config = dict(
    experts_per_token=2,
    balance_bias=True,
    head_dim=64,
    init='uniform',
    lr_head=0.00445,
    grad_clip=1.0,
    batch_tokens=[65536, 131072, 196608],
)
Below are experts of layer 5 (counted from 0) of a mixture-of-experts language model. Rows are named router (the router's row for the expert), gate (a neuron's input weights, with its number), up (a neuron's input weights, with its number) and show model dimensions 0-159. Each number is 200 + 30 x the weight over its row's rms, rounded and kept within 0 to 999.
Before each expert's rows: "mostly gets" lists some tokens that are sent to it at least half of the time. This comes from a sample of Wikipedia text that the model never trained on.

# expert 5
mostly gets: " the", " The", "The", " this", " This", " km"
router,232,149,199,179,145,256,109,127,211,231,229,210,242,247,218,196,152,265,239,219,217,192,248,195,168,214,190,219,237,186,187,229,206,181,190,193,161,222,190,185,200,165,179,232,199,216,202,188,179,222,183,195,220,237,176,183,207,196,191,199,174,180,112,198,193,224,245,263,176,192,158,168,204,235,172,224,189,159,195,221,217,209,197,190,207,168,172,236,181,161,194,182,163,215,201,180,198,160,241,250,227,235,181,204,189,236,222,212,221,246,200,246,201,206,217,195,179,197,171,186,170,193,278,232,172,177,197,244,141,170,225,123,186,149,198,177,225,195,167,258,211,206,153,215,171,148,193,241,196,202,255,153,198,235,222,226,243,193,197,185
gate0,255,183,203,230,240,185,166,227,177,174,177,149,196,153,194,220,223,180,134,212,219,201,172,246,278,235,279,216,169,196,192,174,173,186,180,228,198,195,204,217,181,208,183,199,181,170,174,225,202,213,195,218,159,251,251,229,234,155,193,193,131,217,210,155,239,245,165,278,219,165,199,194,233,225,200,196,183,227,198,181,211,201,176,207,177,197,162,217,209,208,214,175,155,181,234,236,236,218,214,182,236,224,173,175,216,219,171,248,237,195,239,228,233,156,187,191,204,241,129,227,223,261,197,194,189,159,211,190,180,167,198,149,240,207,234,200,152,222,181,145,184,231,222,162,231,199,198,181,157,247,204,148,178,210,141,178,167,242,202,204
up0,179,183,229,138,220,196,158,180,218,238,273,183,228,239,203,148,197,203,195,213,152,271,170,174,192,179,185,157,180,203,207,169,232,203,182,129,241,190,198,220,188,241,211,210,175,235,242,171,210,215,221,187,270,200,220,178,222,185,204,190,256,156,195,229,156,166,290,203,181,234,215,278,225,226,120,198,199,240,226,165,226,216,196,182,238,208,232,212,220,174,185,226,220,229,228,222,203,197,231,213,195,178,219,201,197,171,184,179,109,165,199,237,215,213,155,195,190,219,252,169,188,195,177,173,209,181,216,270,212,254,199,197,176,215,152,177,225,205,213,203,214,210,205,176,214,178,193,214,256,168,168,247,186,212,203,226,213,205,178,175
gate1,192,195,220,228,161,203,186,218,180,192,249,201,143,223,183,227,212,193,209,210,195,209,138,209,167,200,210,189,144,161,255,232,232,185,177,146,184,163,172,210,196,212,222,255,184,189,181,203,202,143,216,226,178,234,202,225,204,221,178,185,211,190,216,183,198,252,215,202,212,197,210,230,189,212,202,202,177,152,229,193,249,186,198,200,220,202,206,214,183,194,202,237,208,222,236,227,179,163,183,230,182,184,190,316,221,183,190,198,252,180,229,167,186,179,127,219,265,193,226,216,179,238,215,178,234,176,218,192,186,238,242,188,203,180,227,188,244,177,189,207,232,213,156,221,217,216,205,222,207,252,171,271,220,182,152,199,290,190,170,162
up1,189,240,192,212,171,156,198,224,224,197,217,162,210,175,237,196,180,190,259,140,144,136,202,200,198,229,235,193,172,162,217,214,117,237,210,208,238,227,187,200,193,194,195,181,220,199,242,170,202,178,198,268,193,177,206,173,174,207,211,235,167,197,225,226,239,141,204,226,232,188,203,183,215,237,206,244,190,169,201,187,154,214,191,172,220,208,232,205,191,207,229,174,183,171,215,217,263,235,246,217,215,212,177,203,205,258,207,181,188,200,180,186,212,186,280,177,200,248,143,204,171,214,224,195,179,169,169,230,174,174,218,196,188,171,187,139,153,170,268,145,233,196,237,187,214,257,156,230,251,203,275,176,181,228,192,192,170,236,235,230
gate2,244,232,184,216,212,239,176,182,222,228,199,266,196,231,163,200,150,248,221,186,185,186,232,195,196,145,178,233,197,166,188,213,186,199,128,213,183,187,200,171,217,200,224,212,176,236,155,180,168,189,190,182,228,190,167,218,162,279,225,251,168,187,198,195,201,120,211,174,224,170,189,224,168,196,190,173,188,185,213,249,181,232,253,264,170,213,176,196,172,218,204,221,202,210,232,203,190,215,197,175,185,218,232,198,176,165,225,193,230,175,180,184,154,160,164,248,231,156,241,175,223,225,220,193,217,205,127,194,199,242,210,214,224,209,197,233,161,207,238,137,149,221,172,213,216,219,239,173,207,213,161,179,190,221,203,175,192,170,241,181
up2,207,172,164,204,239,238,252,192,207,198,196,195,254,186,204,197,275,178,222,226,216,211,195,221,202,224,250,220,138,230,183,194,173,204,199,184,197,172,205,222,244,211,186,241,233,222,161,168,181,164,243,178,180,217,145,233,202,135,202,194,207,224,205,217,211,178,216,165,182,246,195,176,217,235,199,184,146,155,186,175,165,189,170,183,223,202,191,186,163,227,176,202,217,169,216,201,211,236,195,201,171,202,236,151,191,231,205,190,134,202,141,164,234,185,184,178,170,187,181,260,179,196,180,221,206,172,172,153,196,246,182,221,131,229,185,205,204,155,165,222,225,202,218,206,207,210,174,179,155,214,224,224,197,202,220,171,156,249,203,226
gate3,211,227,167,221,212,224,131,178,192,227,124,191,202,222,202,144,195,168,246,168,232,196,209,226,190,159,229,220,232,238,188,199,239,184,235,138,189,250,213,210,225,202,212,184,189,194,177,208,227,195,231,172,201,202,220,110,188,247,200,188,224,217,180,202,196,206,189,183,186,258,184,147,186,211,163,237,159,200,189,213,253,244,216,183,219,136,221,188,179,214,172,188,152,153,185,204,216,183,227,226,177,206,202,176,247,191,225,165,116,166,228,227,203,211,140,184,158,201,164,128,155,162,251,238,210,147,213,179,203,265,179,150,153,215,129,218,206,223,176,217,204,195,228,220,154,167,174,244,192,199,216,207,260,194,179,145,186,210,175,217
up3,210,192,203,215,178,191,175,182,128,196,163,190,224,208,162,193,165,229,260,199,216,157,174,170,280,153,206,149,184,232,257,169,202,146,191,168,229,200,184,234,223,179,153,191,178,221,194,255,186,203,194,153,215,167,197,207,245,212,187,213,250,204,198,194,201,228,159,200,247,167,193,172,247,247,240,169,196,229,254,130,205,185,187,199,179,232,162,240,196,154,222,185,192,205,199,185,175,207,150,295,193,226,193,232,255,175,190,161,225,217,158,212,190,175,161,156,137,184,226,179,159,146,153,204,150,200,184,133,223,211,177,157,195,159,195,189,209,176,231,222,204,236,175,193,234,213,226,255,175,235,230,173,235,220,138,196,186,225,205,192
gate4,194,229,152,240,154,273,130,242,168,247,195,173,196,153,212,207,199,155,188,175,207,235,253,227,179,211,196,162,215,207,206,230,174,215,232,218,202,218,219,199,219,170,189,199,180,201,174,227,173,183,182,188,215,200,182,157,237,177,217,235,161,219,110,191,225,175,166,178,255,170,207,177,220,220,220,261,195,161,169,227,209,201,201,242,192,154,191,169,174,208,211,161,224,227,197,205,146,217,184,158,194,215,160,167,171,245,187,189,165,226,164,196,257,144,212,206,184,191,274,157,187,220,190,228,203,215,226,155,227,182,221,198,198,234,167,189,210,192,220,258,151,171,152,251,190,197,232,231,183,133,215,182,169,239,175,205,188,204,203,268
up4,208,144,206,146,199,187,256,177,221,240,179,230,202,212,212,228,183,248,219,193,188,201,186,198,244,243,249,219,213,210,239,226,138,213,180,186,232,176,197,228,220,226,139,225,176,243,217,212,206,179,200,256,208,175,208,200,208,186,164,147,251,239,253,189,163,227,223,232,197,218,233,183,206,182,189,229,208,217,190,214,219,204,166,195,187,206,178,234,259,229,180,155,150,132,189,214,223,176,206,199,204,255,210,206,209,166,237,208,216,218,242,193,161,189,232,161,182,178,212,240,267,240,204,238,166,219,210,223,236,214,150,209,197,175,168,202,206,182,160,251,252,235,209,147,191,188,212,165,204,204,207,208,192,170,226,219,215,250,179,131
gate5,205,210,183,253,130,251,149,132,192,215,176,239,250,175,186,207,174,192,264,203,165,169,208,152,239,225,246,207,206,196,190,188,169,217,200,203,202,198,200,244,202,222,230,233,224,161,235,161,175,229,200,200,194,219,210,187,214,169,192,268,240,203,247,213,232,174,228,155,191,177,283,195,234,171,249,157,171,178,199,165,193,189,154,192,182,173,209,206,190,168,200,212,155,185,190,138,230,155,145,213,268,214,255,222,123,225,165,154,173,174,153,208,191,169,159,236,226,213,248,202,259,206,158,204,266,183,258,232,226,196,133,166,177,204,207,195,233,193,186,188,147,267,180,270,208,205,278,214,219,216,190,180,223,180,192,207,203,143,194,196
up5,193,198,277,223,274,192,239,254,238,198,177,176,171,221,193,196,235,213,130,202,230,198,192,244,187,194,144,244,226,165,225,192,222,170,239,192,143,237,211,228,208,222,227,186,191,244,233,201,187,152,188,215,246,203,183,200,208,171,150,221,166,165,201,231,208,235,209,223,213,217,150,167,228,228,180,242,165,177,213,247,210,254,198,222,208,218,219,163,146,226,215,208,195,244,235,246,172,213,212,239,157,199,163,212,239,209,222,231,251,232,216,247,167,190,232,208,189,208,213,148,166,205,209,243,167,178,181,207,216,192,224,263,201,225,239,216,219,186,146,187,232,196,217,151,174,195,118,201,144,190,203,199,193,239,189,222,193,256,221,175

# expert 10
mostly gets: " S", " K", " J", " U", " T", " P"
router,162,175,202,223,214,219,193,198,134,237,172,149,209,150,245,242,208,223,194,240,138,176,228,202,188,180,180,125,231,219,215,164,248,203,231,192,183,261,223,191,160,199,177,210,225,215,208,199,168,205,193,189,239,224,217,194,169,192,172,149,170,215,174,236,211,173,212,207,193,198,169,217,182,203,169,243,181,217,178,147,150,177,220,223,228,224,212,202,223,225,218,181,194,107,194,190,153,155,168,225,165,275,187,213,223,218,179,145,209,160,176,193,207,197,167,243,204,193,182,186,185,180,215,225,234,181,154,216,213,250,209,234,193,217,187,206,199,199,165,213,196,166,178,207,187,156,152,159,259,192,221,199,188,235,257,200,175,140,223,169
gate0,215,184,233,199,198,223,201,191,183,234,165,188,189,191,188,179,186,193,220,217,191,191,230,135,246,209,178,226,196,206,167,231,217,192,182,158,265,201,268,227,166,188,197,202,240,185,193,240,211,185,230,193,185,237,135,223,242,184,200,193,181,150,242,195,179,133,200,208,190,181,205,139,216,203,183,196,179,256,235,149,224,253,180,173,184,194,239,172,204,193,154,171,109,210,218,185,228,188,160,180,225,155,179,184,224,163,175,234,190,220,216,247,198,221,149,155,205,218,144,177,179,185,208,189,250,231,219,238,209,178,241,208,223,194,200,165,196,242,182,238,161,201,178,202,207,183,144,205,133,195,209,173,236,229,239,206,221,137,162,156
up0,229,246,228,207,212,184,145,245,213,188,174,200,241,157,267,164,175,215,226,211,178,179,184,153,232,248,180,242,202,243,192,215,194,180,263,175,179,169,189,210,186,145,167,172,254,212,197,158,261,200,230,197,150,207,165,218,235,183,223,211,193,190,273,216,158,186,160,175,188,224,163,164,198,218,225,197,196,254,236,147,208,145,214,174,218,247,169,174,215,196,203,249,113,218,192,165,220,206,142,158,258,189,184,150,207,202,194,255,199,181,225,243,178,197,213,253,204,221,114,207,194,181,200,235,199,220,204,191,213,228,210,188,212,182,214,153,221,196,198,188,206,226,244,190,199,230,177,197,160,266,192,242,246,223,210,179,177,161,198,205
gate1,221,225,155,177,224,205,198,153,230,237,159,193,227,202,183,192,235,223,154,220,226,204,166,194,219,199,226,200,174,205,206,196,228,181,188,256,230,207,244,259,196,215,172,237,202,198,237,192,160,176,194,225,185,168,207,253,218,254,233,264,254,152,218,226,162,216,193,211,162,241,228,211,161,239,145,196,154,211,127,203,216,188,194,221,141,210,175,233,181,184,193,246,208,183,214,214,215,213,212,199,153,165,206,231,211,208,208,190,142,196,227,255,230,232,201,168,207,192,210,185,187,178,187,273,182,177,192,225,107,169,235,236,158,193,155,214,226,213,193,160,187,183,172,175,200,237,207,159,240,235,230,220,186,181,241,186,211,180,194,114
up1,192,218,142,200,159,167,215,202,172,264,213,219,197,238,176,176,232,231,248,166,208,190,170,221,265,244,221,209,228,132,220,214,267,222,151,209,145,193,205,179,242,245,199,193,204,235,188,191,187,159,249,214,197,228,236,220,209,223,210,166,205,226,221,198,165,194,194,238,187,206,203,206,179,200,200,206,267,200,218,221,204,219,206,150,201,199,166,160,152,216,247,210,235,282,221,197,221,207,204,154,251,174,254,185,188,178,169,168,208,258,129,189,208,214,211,156,184,168,182,226,225,205,202,237,220,189,207,184,206,149,195,208,228,190,176,244,234,194,159,173,215,163,134,232,247,253,248,204,192,165,243,220,232,96,212,221,233,171,203,241
gate2,220,154,221,193,194,181,247,238,183,227,195,233,187,203,252,168,191,273,210,207,207,184,180,225,181,190,173,225,188,234,186,197,180,173,186,196,225,220,224,186,218,198,203,169,184,226,185,222,251,174,176,197,228,252,198,261,228,219,171,189,208,216,178,209,263,197,219,208,199,154,198,221,197,204,184,240,183,198,182,242,178,239,272,202,213,149,172,212,193,146,186,204,183,179,157,233,211,133,142,157,149,196,218,145,233,155,211,206,223,198,148,234,187,213,189,197,159,213,192,189,194,195,255,196,181,138,226,164,144,189,183,188,192,169,217,219,203,229,167,185,220,208,173,186,204,193,191,199,167,191,193,147,191,234,233,183,222,204,244,209
up2,203,179,203,158,233,215,220,159,239,197,210,194,294,228,198,224,228,166,223,217,200,235,205,192,230,202,150,198,172,148,142,182,199,206,205,150,168,179,175,223,147,208,182,178,225,227,191,174,213,230,192,197,197,218,174,170,181,242,239,200,248,197,186,159,198,230,195,221,169,206,209,161,181,175,248,215,218,217,199,179,229,188,181,140,236,200,189,164,190,193,262,195,231,169,195,223,213,249,246,159,178,174,209,220,160,235,144,226,244,200,237,249,205,234,222,236,217,213,210,200,216,225,150,220,114,226,207,147,178,204,230,169,217,194,167,178,198,161,184,187,148,200,229,188,191,170,254,185,173,179,207,228,212,172,172,218,197,204,212,207
gate3,175,181,203,167,238,124,201,217,207,208,199,226,150,205,203,124,211,193,238,249,199,163,168,192,203,217,237,180,239,195,223,192,168,190,278,218,241,150,203,193,187,186,219,207,169,173,182,257,212,242,238,192,175,234,259,246,196,166,154,255,211,210,243,189,223,178,211,247,218,206,137,243,182,259,202,216,215,166,165,207,211,196,258,205,199,256,153,271,188,222,211,185,223,169,228,207,165,205,248,197,194,172,215,188,185,186,168,197,234,214,196,151,161,169,181,188,204,233,208,204,206,183,209,228,204,219,242,178,212,181,270,210,182,191,167,156,226,218,192,218,191,212,258,185,183,182,186,165,164,197,173,166,164,218,257,203,218,250,199,129
up3,174,130,256,162,150,159,203,192,223,182,215,197,175,224,261,175,182,163,215,229,234,156,197,181,216,244,198,217,229,206,180,200,184,153,160,226,216,184,234,185,163,200,239,223,165,198,188,260,217,197,229,210,175,223,256,228,257,179,145,210,182,233,204,200,241,137,225,237,200,237,206,274,229,198,177,219,236,203,163,221,126,227,219,193,205,211,190,220,174,236,191,187,224,183,217,232,207,187,211,218,216,177,203,211,171,198,183,211,212,150,182,146,207,179,169,165,163,200,190,206,178,190,194,229,218,200,174,193,210,200,230,196,195,176,173,165,244,251,194,178,244,204,246,219,181,191,117,186,178,183,225,134,207,207,198,188,168,259,225,163
gate4,207,207,218,189,165,222,207,173,204,188,165,179,240,278,165,215,232,183,266,132,186,239,182,154,237,205,210,147,211,153,160,187,186,165,187,188,168,220,162,221,249,174,194,184,144,168,203,180,188,226,181,260,204,184,211,273,194,170,168,183,206,170,189,206,220,230,221,200,219,210,196,198,148,195,180,178,192,142,185,180,177,205,242,141,166,140,197,177,210,198,154,177,190,215,244,177,229,174,171,221,253,218,192,218,194,208,220,179,204,128,260,196,195,203,185,205,210,219,188,151,181,195,187,224,255,223,185,190,233,256,220,185,178,235,212,230,162,217,172,268,279,244,204,218,195,203,176,240,198,232,207,153,176,206,225,173,198,137,211,236
up4,202,250,233,211,184,214,206,170,179,234,241,175,191,255,188,172,287,235,200,213,168,221,172,203,205,172,215,192,185,172,228,179,175,193,210,184,170,219,222,169,235,198,211,214,208,175,202,174,193,207,229,244,197,155,256,271,245,143,131,199,217,183,220,200,229,175,219,211,237,181,173,255,232,250,212,174,222,207,200,187,201,215,251,173,252,190,201,190,197,184,131,138,208,218,235,231,173,198,177,192,227,244,201,177,182,209,226,189,221,224,203,206,201,197,212,233,165,167,241,203,192,221,212,177,277,214,173,148,214,193,224,217,188,201,181,254,158,232,262,154,232,199,227,196,259,190,211,249,164,225,253,210,147,205,196,227,214,160,185,156
gate5,207,272,178,152,185,199,201,123,214,198,197,172,168,195,188,220,202,192,180,178,194,191,211,218,163,203,138,220,251,218,203,182,138,183,194,211,141,197,190,213,215,217,203,212,252,197,209,191,208,204,225,150,220,208,188,159,204,210,188,205,117,198,215,229,183,188,214,214,239,198,189,212,180,186,209,211,166,198,228,225,240,206,214,145,176,185,208,182,232,237,204,208,195,184,141,190,194,184,173,207,218,211,175,191,261,222,219,171,219,197,179,138,228,236,179,253,205,161,221,249,232,207,197,183,168,185,196,217,211,188,203,239,206,215,220,148,224,280,180,249,178,176,198,197,225,198,207,198,229,197,136,211,187,189,193,158,263,218,221,230
up5,216,122,197,181,211,244,214,163,195,176,195,229,154,204,215,181,205,209,189,216,149,225,221,189,217,259,227,195,203,167,147,222,189,241,218,162,187,199,179,149,186,194,254,209,199,193,221,170,231,269,206,237,191,217,101,166,192,186,192,175,215,199,200,217,185,222,205,202,235,213,219,227,224,193,127,212,243,196,235,181,186,173,169,179,214,142,221,187,227,227,155,197,269,220,176,220,229,161,229,215,184,251,202,195,200,239,205,183,173,222,210,221,200,227,230,218,181,245,223,183,224,215,177,216,180,180,197,185,220,210,208,231,200,197,161,159,217,224,187,263,181,237,159,279,210,187,180,191,215,228,262,202,179,162,187,192,267,147,167,202

# expert 0
mostly gets: " (", " he", " He", " \"", " she", "("
router,185,197,223,230,240,195,148,210,181,157,160,147,209,160,223,171,196,224,201,210,220,230,217,195,254,194,167,201,240,171,222,160,219,166,212,195,209,244,200,203,167,166,191,256,221,161,147,178,180,204,151,178,202,242,207,180,178,151,176,181,161,228,192,250,238,188,166,202,213,196,236,181,121,266,220,180,143,156,215,140,221,189,230,233,211,161,211,211,183,261,207,186,182,165,226,191,173,190,180,235,185,200,168,255,191,199,140,165,176,158,185,206,192,168,151,184,159,226,176,190,199,234,214,159,210,204,180,235,239,275,238,231,178,234,199,191,215,173,230,191,179,227,213,214,238,232,205,187,233,204,204,208,185,190,217,168,231,159,203,178
gate0,184,258,182,161,207,181,197,170,221,190,169,196,225,240,178,188,213,243,223,218,229,174,202,146,226,185,222,186,191,215,211,156,218,199,225,217,185,208,228,218,180,214,244,226,182,191,190,220,231,258,171,178,176,135,228,174,184,174,227,145,218,230,193,140,202,81,151,178,182,182,182,213,207,161,265,213,119,164,176,220,218,156,174,202,158,130,196,178,195,148,150,220,193,210,100,193,214,238,198,227,181,201,193,198,199,176,252,224,187,197,251,191,197,156,190,205,210,246,186,174,183,196,208,175,225,171,151,226,216,230,195,197,192,184,204,175,223,186,234,194,176,245,198,210,210,217,179,244,160,182,171,147,144,167,176,166,179,224,156,256
up0,223,272,145,244,210,230,238,196,189,254,264,222,211,202,214,257,178,185,241,208,139,198,217,222,218,228,184,251,161,213,226,204,197,135,158,202,217,193,203,221,192,192,227,229,156,176,212,236,211,205,171,142,177,188,197,158,226,190,235,211,133,201,205,202,200,210,156,202,193,219,171,200,280,198,174,190,154,233,175,238,243,224,201,218,189,215,185,205,226,194,223,241,215,175,248,212,221,181,193,171,225,184,194,214,210,191,256,164,233,158,230,245,215,191,184,167,135,185,185,200,203,162,216,166,204,241,203,183,195,217,196,247,193,196,205,198,138,219,206,219,179,152,184,189,192,174,173,172,221,185,192,96,250,170,253,205,212,254,165,208
gate1,222,213,257,201,199,181,165,214,176,200,188,203,208,223,212,200,183,177,180,179,209,205,217,234,194,276,222,173,181,213,208,195,266,247,226,228,237,234,202,165,209,181,210,192,205,194,230,227,187,178,224,201,190,294,230,191,217,151,198,173,210,210,150,152,230,204,201,205,196,237,204,166,203,249,235,198,166,200,150,231,222,209,147,182,168,200,193,213,157,173,249,215,176,204,255,197,170,185,245,210,222,173,166,203,197,211,237,185,165,191,231,188,149,234,182,173,174,279,176,184,208,148,217,202,162,245,160,187,238,285,200,204,196,242,227,188,123,186,195,213,171,217,256,200,206,198,188,211,187,195,145,143,238,189,200,133,171,192,219,194
up1,187,189,239,141,225,182,207,201,213,246,169,179,166,211,204,223,172,206,180,180,181,201,142,245,179,171,197,200,236,156,260,201,224,159,187,227,236,119,234,168,177,185,226,192,237,199,148,196,199,212,230,225,210,180,180,249,217,172,235,211,194,176,170,199,274,230,170,195,215,216,255,229,163,160,236,211,156,209,243,202,178,147,159,170,258,217,177,188,213,190,147,217,244,248,177,239,247,206,166,132,203,193,247,218,223,166,160,213,205,202,144,203,182,117,188,230,217,204,268,190,166,214,176,248,169,216,204,214,208,213,202,208,200,190,222,180,213,218,200,184,214,209,218,219,200,174,235,193,241,210,160,208,188,216,249,238,208,199,178,215
gate2,194,199,209,203,166,209,175,229,209,151,184,165,185,204,222,182,180,188,205,185,253,209,211,160,193,178,250,213,166,183,256,211,215,195,166,180,175,248,209,188,235,204,175,258,188,207,127,166,168,251,112,203,174,197,174,160,222,190,213,208,179,209,161,168,209,217,212,218,219,193,181,185,162,183,161,207,166,214,234,169,217,229,204,210,205,157,232,222,173,191,199,184,183,190,192,250,216,212,144,232,199,200,170,198,142,221,178,130,178,161,146,225,201,218,211,228,185,186,211,154,203,137,252,215,281,168,239,171,210,223,224,226,172,214,272,230,245,158,187,233,144,242,185,216,90,207,126,193,239,170,201,114,211,173,205,179,182,171,211,210
up2,175,197,190,185,250,217,239,166,217,203,227,253,172,197,204,237,235,199,187,213,187,182,235,187,188,255,142,232,227,239,221,147,255,261,205,196,199,177,187,193,168,181,179,174,231,192,232,169,205,121,201,189,249,197,267,192,162,178,216,226,147,170,232,196,174,168,162,239,203,187,255,168,201,235,244,263,199,203,186,213,189,137,166,199,217,214,160,220,197,192,204,212,260,202,179,215,215,190,252,212,181,230,212,190,214,200,208,207,179,207,215,163,189,260,160,217,227,205,198,245,188,225,151,205,145,269,169,153,196,200,207,234,205,168,131,211,194,248,191,120,239,203,178,149,229,237,278,188,208,208,263,237,178,205,168,206,195,204,245,213
gate3,216,227,152,169,165,189,240,228,169,240,286,229,203,195,173,226,204,208,189,231,210,192,195,153,172,168,222,164,201,169,182,177,197,179,165,173,176,240,199,212,185,272,137,165,178,207,187,142,175,217,176,182,163,226,235,207,231,190,261,193,228,177,175,201,143,180,199,178,215,178,171,177,183,201,188,190,153,209,219,239,228,191,229,203,160,210,170,186,180,197,163,167,189,182,226,132,219,221,206,131,233,206,213,211,222,209,222,204,176,203,151,187,224,138,152,231,212,213,156,223,209,222,177,200,184,237,212,219,218,181,170,162,181,159,217,212,220,191,217,204,223,225,187,211,186,196,237,164,199,163,169,191,165,237,271,208,189,183,182,173
up3,162,199,177,194,224,170,189,233,188,220,259,255,225,231,201,215,226,245,176,234,210,179,191,207,205,150,209,229,214,189,209,191,202,153,191,256,178,245,183,222,144,239,175,200,181,195,237,236,181,209,216,175,152,222,195,202,180,210,211,164,210,152,203,125,179,180,184,145,225,172,167,228,209,170,171,194,185,170,247,220,200,117,206,232,216,227,151,193,160,204,215,202,226,218,207,130,188,221,148,135,186,186,200,183,248,253,223,211,120,198,233,200,218,169,175,216,161,195,149,212,206,195,155,216,180,211,190,183,210,228,152,175,177,170,164,148,285,221,229,241,240,222,198,165,227,225,215,149,231,191,236,191,195,171,203,200,232,177,191,150
gate4,162,171,175,163,210,155,159,214,155,226,248,183,150,178,206,170,215,201,113,215,185,199,280,203,218,208,191,141,216,184,185,167,209,217,196,200,233,123,217,191,194,177,190,174,198,187,277,177,235,209,160,231,195,193,213,177,239,182,178,220,210,150,175,231,234,130,166,203,199,192,219,202,208,206,206,259,201,165,214,219,181,177,200,194,208,174,203,198,212,230,192,187,171,148,184,216,144,212,217,202,184,188,162,187,238,207,201,156,178,208,182,251,171,224,178,178,171,152,219,207,158,171,188,213,206,157,209,197,221,210,219,167,173,122,173,144,205,196,228,197,208,222,202,198,219,207,159,216,209,255,149,181,208,214,189,177,186,246,255,162
up4,212,182,190,176,166,255,190,243,212,184,214,214,225,195,156,208,234,255,148,235,224,249,182,218,223,237,229,193,194,238,213,236,158,178,163,213,218,249,195,226,163,141,166,194,171,187,157,175,156,193,204,166,195,235,220,193,191,221,223,200,207,160,228,189,192,233,205,182,196,158,243,214,146,201,219,254,251,184,203,161,162,234,207,254,188,172,227,194,190,236,219,181,181,203,196,154,288,156,217,224,212,166,186,200,172,170,210,222,198,265,226,251,224,186,240,176,207,145,259,232,171,238,202,218,215,225,240,196,201,192,167,213,192,177,196,155,235,196,173,208,220,177,233,181,182,253,177,273,180,166,171,246,177,190,216,150,247,201,235,174
gate5,182,222,204,164,242,200,176,221,216,153,167,177,210,179,223,175,183,246,213,197,246,141,213,167,218,199,145,207,207,176,214,129,243,245,182,215,189,180,201,189,211,172,192,182,210,156,208,166,185,214,189,164,193,207,192,197,180,131,200,204,162,221,200,178,220,215,217,263,245,153,172,251,190,228,190,199,177,201,191,185,225,170,181,187,140,247,184,220,193,200,172,172,198,238,189,175,204,221,199,230,173,220,221,176,249,182,217,178,238,228,198,179,210,199,196,170,118,222,186,255,227,155,152,250,201,163,194,230,231,204,244,217,237,233,195,265,204,214,192,243,209,241,214,239,199,238,158,204,159,184,178,192,203,195,156,205,277,222,207,209
up5,206,182,165,243,199,184,159,204,197,265,245,214,217,193,175,245,229,185,230,204,226,222,180,231,261,234,157,198,219,181,224,197,243,225,191,212,208,221,196,186,237,185,215,238,206,191,172,198,234,201,188,222,183,229,237,146,230,208,198,201,176,173,200,208,177,213,105,163,183,184,186,199,166,181,266,200,183,233,239,160,213,217,171,234,246,201,212,167,225,203,178,237,209,162,254,205,208,182,233,232,170,215,203,227,218,185,175,200,182,173,226,228,256,215,225,145,200,213,214,189,231,202,201,213,232,179,266,167,193,219,193,182,175,204,204,201,187,195,170,193,169,201,188,225,152,230,189,205,192,189,244,222,194,182,198,150,144,184,194,174